{"moe_layers": [0, 1, 2, 3, 4, 5, 6, 7, 8, 9, 10, 11], "normalize_top_k": true, "groups_per_token": 2, "positions": "rope", "parallel_block": false, "lr": 0.00691, "beta1": 0.9, "train_tokens": 957900000}
Below are experts of layer 8 (counted from 0) of a mixture-of-experts language model. Rows are named router (the router's row for the expert), down (a neuron's output weights, with its number) and show model dimensions 256-383. Each number is 128 + 32 x the weight over its row's rms, rounded and kept within 0 to 255. Numbers have three digits each.
After each expert's rows: a language model's description of what the expert responds to. This comes from a sample of Wikipedia text that the model never trained on.

# expert 42
router:143142135119074143105086089101098178142087158132171167077090115173178114091089136148168110146127155157096153114153123167127125148129136128049128113164164101106103129092160113092109117166151174136106104113136150082114125102152125132173126076117149105079144128169138122098170179140152036138162092155124089147171093092123110185073120152149165142155161140108145165121148127101140093155144
down0:119117088121139143145137162066138143125121143105174126176151147132109115095159174152139102145144119109078105182142093135201138096187161137177076091030101091143127146136121071103109123090100152138255179190068138164200115122115133140067182191152134114192147148142070119107142190085169130078171120134157128168105111127172156083150078079131195131107106157156165100058113156096157143105106
What it handles: Linking prepositions and conjunctions. Prepositions and conjunctions joining noun phrases, mostly "of" and "and", also for/in/with, e.g. times of, ships of, rules of.

# expert 27
router:130138172148113147087112139077105136146106145153149136092097090195105107087128128134145089138099152135138118061113118129136129184124117139083137095205163093140094136138128145056102058136153149161105103104151145108139144119161145133177106110137155112058193133126075094114136181145151096142183112177134132168144092100107135150097102156170186127117138137162142164132134163091137119158133
down0:187108119127140085130132062106152118133133159118196101124194153112104119117189183158159118159101135136118111120068134160146114203129181144023157192114165123150152137154122132095119149157136158102071124123099117062107222121135066098094173196120157078141182140068090156131114140129229112158105136143127118149142133119208129147119119146130108089065135153188127046082153091138120179088097
What it handles: Connectors in abstract phrases. Joining words like and, of, or, for in academic or institutional noun phrases, such as Representation and, use of, Ministry of.

# expert 63
router:112146111095139158080088121141133142130130133155117127091113120148135098134070069102135089106081134158145145111177165160156087177094099173082143083139153135099085138137148158117093125131230160135097093164147190105113115133140131165135130105141152158052163139115118075117133167168170089167112071171095140146144122129092170151099082188164137200137146160135174175119154167083183093176146
down0:137142101150144095153126105134105120099098036139169140141174133149131087071138134180138151083077103134167168147152086193182124163161099076104117140164139154095146111132134122100161078115165107180191092145168100173199120082104129161142119102148158117112151123103141136140173104148107141185146122142131133173146145171143102117138150106120158122082113120157148099101149125080146105149134
What it handles: Ranks and job titles. Military ranks, job titles and career verbs in biographies, such as lieutenant general, was appointed, commander, chief, professor, steward.

# expert 15
router:181158173097112193092108090099095137127119145159106101091089113177165070097153100177153093083099171169069128065158207164177084154082118184092124088151148116090127160105125152075087080156144180154093116154130160110112102127180168166131115128137157097130176076190138127138179141137144125123120066157094081156163066130117164186124121159147166155134138143185149138126203177113139099144125
down0:167099141093095131147112132147190149135090149152139147129111138146133146204094125137136167188126151146155164192124161112117107160143130149136175132198086162120105058138094080144191098199072140179119115161122135153105157116110187127104097070141083126148100100134134148113115086138092184159173170194139092047107103122141172070112136166143160090097122125156206097069123143118166161154139
What it handles: Numbers and number words. Numerals in dates, tables, attendances and ages, plus spelled-out numbers, such as 61 years ago, the 60s, nine, twenty.

# expert 9
router:134144155082096155085070148124088132117125139129161137112118101151156088097085078118146102107097135168122123102141133135141108188082069149070155084173093134110044117130129132094104106190211152113104117156148108092088082093149143136110105069151149107124179050134107098109152166152169107171191087137039100113115138118103181165099127121132129154119168114163163150048141128125120135134159
down0:109126132099094155138103102190102069097096201071124190061129045134128127097161066130116152218113135111123174152148081160121129129136156127075126100146166130173110092179131108097117183196140159127125129180090148109122142134109144135079148087105049137136158148062134115132118143165125141103122142121123106090188120116155185105152088152096127160144131126135112162116104112139120164102124
What it handles: Name pieces after L/F. Pieces continuing proper names after a capital L or F, plus openers like Low, All, Every, Once, as in L-ed Zeppelin, Lions-gate.

# expert 23
router:148193128114128133130084121138124162125123144152139099141105104173145089120091114140149082100121154118103099079126194169132112185046086191109123106169154109083102152120167145136129089154140139139113139153117174102098066111144198118182129141113167119092148066163137088108179159136156117154124095118127117184162113124086160154127128147156128121126139152129157181091159198121178087179135
down0:186120115102084148121159121101110188213102150130097151106118159121041161092112105095139159103044085162116161094119062154114065144145114111156144162175101069152094113177155069095123133142133150168162090089133094137142171125094130133126176061130098118124176103121098141159141148079108122088054143093108164117124132104109144129181082215103136167102124169088149161101086105182116197158131
What it handles: Personal surnames. Surnames and surname endings after a first name, in sports rosters, cast lists and tables, such as Smith, Johnson, Jr., Allison, -ová.

# expert 17
router:158164156104113190075105077125083154138119178142128145122081092150158099086122082193169087072095143143036168117148194152154095168068124176120162124162155106107112174125152151122081093157134146142108113161142169123111121124151141196111108101130157111137142076155118117125160148148184112132103078177118077144192100111132176165115103188163167135141123147166147140093197150142159108125132
down0:141147145172142122091158150134059082095143138139164148177145065071112137152116145133118126067107131149075149102134128134173116174107181100089158176166102161161114130136088113053096139143051189142156107103088127155117138161110119132086137097107091111141130143140172152122061143112105149092131180057133153149173107128164213127121119187123130133147130136155080107193076172121151155094141
What it handles: Numbers and counts. Cardinal numbers, digits or spelled out, in tables, stats and ordinals, such as 367 laps, 10th district, six, four, several.

# expert 55
router:093169131084120152080122110114100123134118113118183113132096121172155039096103078125142136130102170163128126141157176143137061136155106166102158092120139138091062179106139135132103123137171115123090110127181194128114092111131213185152088115174184095100190073197105098126138156171126095139138130135107120138148108118079156154095061141139163088151140190143181151080164134119125116142146
down0:123176070114077140132136124130130123140161174107157082148080164098138138126171131129203139090096105145112151056209178098136103165137105179070108133162096095124074121157138132053135098091142132118107111142109163114116092150114120181173151090131174126106134122185135133172108179136116122098134137053099126138129160174098149143142154159141086139115123137117123154094121083147173153132147
What it handles: Infobox labels and domains. Infobox section headers and field labels like Personal information, Government, Genre, Area, and website endings such as com and org.

# expert 59
router:152186141158117188092117061083110135099070152182186152143073126152145089097147093134158111066121162164143140113135132162108095150093072143093102127166162155109124144116161154131125116167121136122087123125167135140125117043137169183152150077118121092095123131194123065114150180139181080101166120120142090187135109114074150095125141150126161164151134144151160145123149169078144095128128
down0:124048153156126111137160084145107087133115158133118156103152144071074086148147146181116123115118055165196122153174140103133075124084134149195099153145128154161106128120138180102243142186139120069086082133161126178157121138130136146120092125117181177104167158131138131123118162136142182068170099103113099147132069111094140190080155111112116078164139152097090184186079114080165127130068
What it handles: Wiki markup structure. Section headings, table delimiters and line-start markup, such as ==See also==, |---|---|, a pipe opening a table after a heading.

# expert 4
router:133135183123106122085094146107097151104122156160139158115098101172129116113126088128118089141103160150118165115151188141145084152123113125123169085123179126141098187101105144126073078134159147183087081174168153115114106095142167113157077136145167084122180080156136114119136144210195062182170087142073074158162140076122202169100062139156172130155121159162150148105152148093152113164163
down0:160110073156087121084066149097138161175139113146151107093133137125139144098140153190099113099111155103126140143124128123052121131165175136131077117131168199136123071185142136115064150153112124124161132147137118127124092186114125143115088115123097154176121107149159141114117083153082117153061149112194130145114183131185123126113139155117152145091140191084136138185131117143146148091168
What it handles: Word-initial prefix pieces. First lowercase or capitalized piece of a longer word split into tokens, often a Latin prefix, such as ind(ictment), dis(established), def(ection), tele(path).

# expert 54
router:172145181102114146095131112081109186119106161152199124127099104140140057135136057123153139103106153186108181115152174162166148168110087168054143111180120109103091180100138182073117118127105116138105113125151117122116088097156160189116120133178170113127136085129079087085122159143181112133147098116084094187166114123061181141095112161157138174187162136140147139074143154106159108167162
down0:167141148153119158135119143181114148171150075130140126149141145058090119137141120120103124124123167121133080123117115117088109134048164143147113106195126158034095141148133081125145040183101090183126123146149092119131103091122134174091128116146171132136155132183086167131137133089208169120163103183100149114160154147123176117154144146128132081202130152138078196122106117130138114120158
What it handles: Film and album releases. Words in film, album and song articles about release and reception, e.g. album, The film, release, debut, screened, and table line breaks.

# expert 19
router:169127170126077146087100113099110148144102164166147143116098110211144109111122075133133095141099183146130194119152153173131111115127123109139158098118176134115141173103109116114107106140137197155088093159144167111104129128134195170136059070137162058116143083146070119113199131180123093168166108159088111147177078083127166151052078133180170155177159142147162143109126149094134083142178
down0:134134128097161124101157149169181085147163125141173115050156144129130126177137146115097140112184146044109099095156145128130168114138114082147094148106139148096156128178143095171098222157083158099041103145068128168136123104127151177088125108134110098136119118095178113067118117143147142092158084140094119107171134154100131100128137153142099098111155159134132155093134174124194098142149
What it handles: Lowercase word-initial consonants. Single lowercase initial consonant pieces that begin a word, often after of, the, and or breast-, as in breastfeeding, vascular, fossils, pain.

# expert 56
router:128151147101144140092124066128108176140116109143159104120132093122173070133108086127126066060110135203128160125133177145158114162122098155138148096139127097064062167137178193130118115129159125124109092149134157129107141110146133151136112117143113119108143093119093117078112176182146109129115064147117081140195098140038133123093101160175159162126139162128182172083138148123140120145149
down0:161174187167135104077113153138151108125112093160151111103091165138115132111082208139183085169146152157141104123058091104106141140113093117043100148128098158091180158125132133090158099096102122131041159128116104145159128157160156099133100078095090139120149112168104133114182158116112124158121138117204081143082122062159120118136068098095161156164127111153151108126173121117120117151151
What it handles: Sports career nouns. Sports career words in athlete biographies, such as appearance, debut, goals, season, role, lead.

# expert 48
router:180138131118166173087104123144075134102139152168120155133117053183162102063089112129178106131134164130101126100152137146124116134097144173060156109137139124109100126139159156144106077193170142111108122167167141114064078143164157120140078138111134052120185100156086105100123168188144118137176109163111079183143110119081161118072132143148184151132141151204108171113136160122134055138143
down0:056126127124142076237153104106168063156104110138067125146151106120065120147121052107119163137131154138102092094153154117141177111168173129146139079168114159097102144124121125129137082185101131140178061201167121102173072097144079083103143110091151118147122120117116076129129122114164105111148167132115087142115087143174131167159175125069121079116127140175141100173126144157120094111091
What it handles: Possessives and determiners. Possessive 's and possessive pronouns such as its, his, their, this, often after "the" plus a noun, e.g. dragon's, planet's, its own.

# expert 49
router:123144137139124144092107087111096213089095145167138118112089097157173069092086080129126083103128159150127160125149150139173152148142119139078138103154152056128097204129165165089129121147186101143099105139130174093087112129126126171160137182141135137086167091178123076101121147186160065114154105145083109161143140093075148112093103166187166121132127175148184142105128149141143110200124
down0:147133094104142203155141223148089126166172126125181117122157114136138089116125134049131157078169136113092138142158075116148138153117116158103199130092151200188112112095167142129159121097023087104128118063168101164154166109117160116118152155122148145118162143127187113199135138075108129110131154068115141161164142153098106149104080132096116108119119136087195159150129078154083126144152
What it handles: Nouns after determiners. Abstract nouns and verb stems right after the, this or was, especially rul in ruler, ruled and rules, plus rank, ceremony, decree, title.

# expert 32
router:147161120077094122091124082083111117145107159159195178119105121114122114094110107119178122143109138094146156094124123154138113152159145122135112112136148083108045183109136150104111119151178174151090063163163105077109135131136107157108088134156165117114191116143036091067143204228130051086157057169119102132123119093077162118092101115164127153138114124158157181142155173116112141131149
down1:162167084139181126111117153156089153063171079122098143105175083107160145187127172143090112096154136148144159155082102106144137141130094120159086100150118152083128128176130123172184152110114148087091086082091104190143143127106090122126159129129153155120132147181137135155115146237116195149128116103135173135103049081124082153155148109111182148093105136096088138138143108124134098100023
What it handles: Numeric separators and taxonomy. Commas, colons, dashes and decimal points inside numbers, scores and times, plus taxonomic authority entries, as in 3,644,653, 3:24, 20.5.

# expert 11
router:126124195108080127056136120120127160143127193133165185118117108155107091085114088157205114128081125160124215124162169164160112126107150131112164080140181125111077139078161120118081138145116146124085089148146167101072126133180147149145093141146181086116162080124055115146171143177157116152180094134126074143180120072134179133054103129121164131159174180140212161118121152083119111118174
down0:175147132168134100110108151178131116091124096105117076104097138137103121175101165146085139115099143173171133127073145123116147124098153061116126121133070146065184163112107129112079138149108117174092100111123160140184109136148131137135149091173166116170132130055137051144087169154136175098191130178137115172192148137097157150170174111110117167123070128215111130127136141110152107057060
What it handles: Connectors before numbers. Short connectors and separators just before a numeric value in specs and tables, such as Installed power:, displacement of, (aged, approximately, ×.

# expert 0
router:143138181120073150127061122137142152124132129150117139104072106175136092119106049130136108139087134184163148115177156177151109134132102138127175089131149101091103189117144160126105096127147170142097104140145139142120084115157173161136099102123153138125184072158106085110145115176162084147169096151085093142184098085111164170111089206149147137172191134142141140133131180132174065177137
down0:088119123171125085136103097162116136120141186130094114147131155108163100118138105093100118105145136106150180119145108117107123149139119062135142156121139122125138142167122124094173149122192092110125140201106129127104062096182092093085119062097151149177122151119138099055126133098139108095143107030105146109120099137098108145098155083113119088111109201078172084161091095108194088113114
What it handles: Verb-initial word pieces. First pieces of verbs split into subword tokens in narrative text, often after was/to/he, e.g. inv(ites), qu(its), imp(osing).

# expert 60
router:152160134101126172126080085121093119122100180162167117091127111135112078123084099141118114153102160149162138081155140149143104193116124125109164131175160112088079170116153158081137112176209165182086092123156137101133094136165134155147129118138201114104133132141080111126175154168132113158162093162143134149141125083095169156088153127141122157107143129193144167057152219117143073164120
down0:143159122095115134146180131086151177110080110165131118133149125069179128123101146122048170164138141125138130113219123116120152033162074134145194069090090144114139131160125130097172134115173121134147097171141152113085133129090070178102059138123155161149147096142123149127164186120121120085106077123128163147122193127130121132087187090076159116139093156136182094108114169100121166154154
What it handles: Proper-name modifiers. Adjectives and place names inside titles of organizations and awards, e.g. National, Eastern, Minnesota, Best Original Score, Society of.

# expert 10
router:150161143149121159103094055134099169119105131151152144051098101111176086136131124144134118068095166177112146075174187136144091129077125167131115095160149117096125144079169141107076078161128136159104101159196150109085113102141180170147144117113132113116162055162100088132144114137141081137160110146110095160201116110105133159139117139122147159134124123180129127118155164096125100149147
down1:112143155190143170075127189132153090112086109156151076098144101148187097108111105171134130173087114106157111150119104064143120195163082062072139104128105126108122089072163134152112154114121181098052131127168143080128088141179159136210125078184122180119170130048140109142129141143150160113100083177069149094078113158090154138144114139119136099136178187191099133097099110153141153105093
What it handles: Numbers in table cells. Standalone numbers in table cells and date fields, especially sports standings, squad lists and results, like 13, 15, 19, plus position codes MF, GK.

# expert 3
router:196165187090114146118087154124119159089116187130188177134081108111150139095109103171117112103132095222098180095115135151153104145125101140131113084149127117122059188090108153067119075146165127128085060126159132109092137116141134172138105131162145088092145092161118134107159135182144124175114066139118106136158116132102118116062066136126111139150199168136137130065165171119119129123143
down0:129134103130162125076134030153140199130118115156124107188148124127202123146107154151084125105090083121078125167149139090119138136140112111095154081129089122149137101046195126104117133133081126111158164170146117144112188171170133157111087086215118158118127139145146145166141132187167132125137121142048209112164136158099119137158060129160162159138131089085158154103098149079121170119103
What it handles: Capital-M word pieces. Word pieces right after an initial M or other capital in names and titles, such as M-ön-chengladbach, M-ev-agissey, Mid, Mod.

# expert 8
router:130139133098115168153084119143120137105117125173193110063096067150172095082153095122125082073083147147069129048135206148146106123134090187134133103137134078078085129123117191054088139112213136160111122199122149109086084106154175131159105140169148070149149085174119119129133167112152098126142114119111106202167121142087136181117140161156154169111162167143172169137146181132129075149143
down1:118152115129133132160125138071099134142092164147104157136163125151096148116167160103081095104022159151103174085090102126104143126134103103142152141136098113098173114109069100097070168094126175137170207164110167117118129111111164180151148088152151189101120123109140135119117129107104140100111134139124122114131142073154114128152181082107128131119165079113159120135142195117100124128106
What it handles: Year last digits. Last two or three digits of years and other numbers after a first digit, as in 2014, 1943, ages and the m of p.m.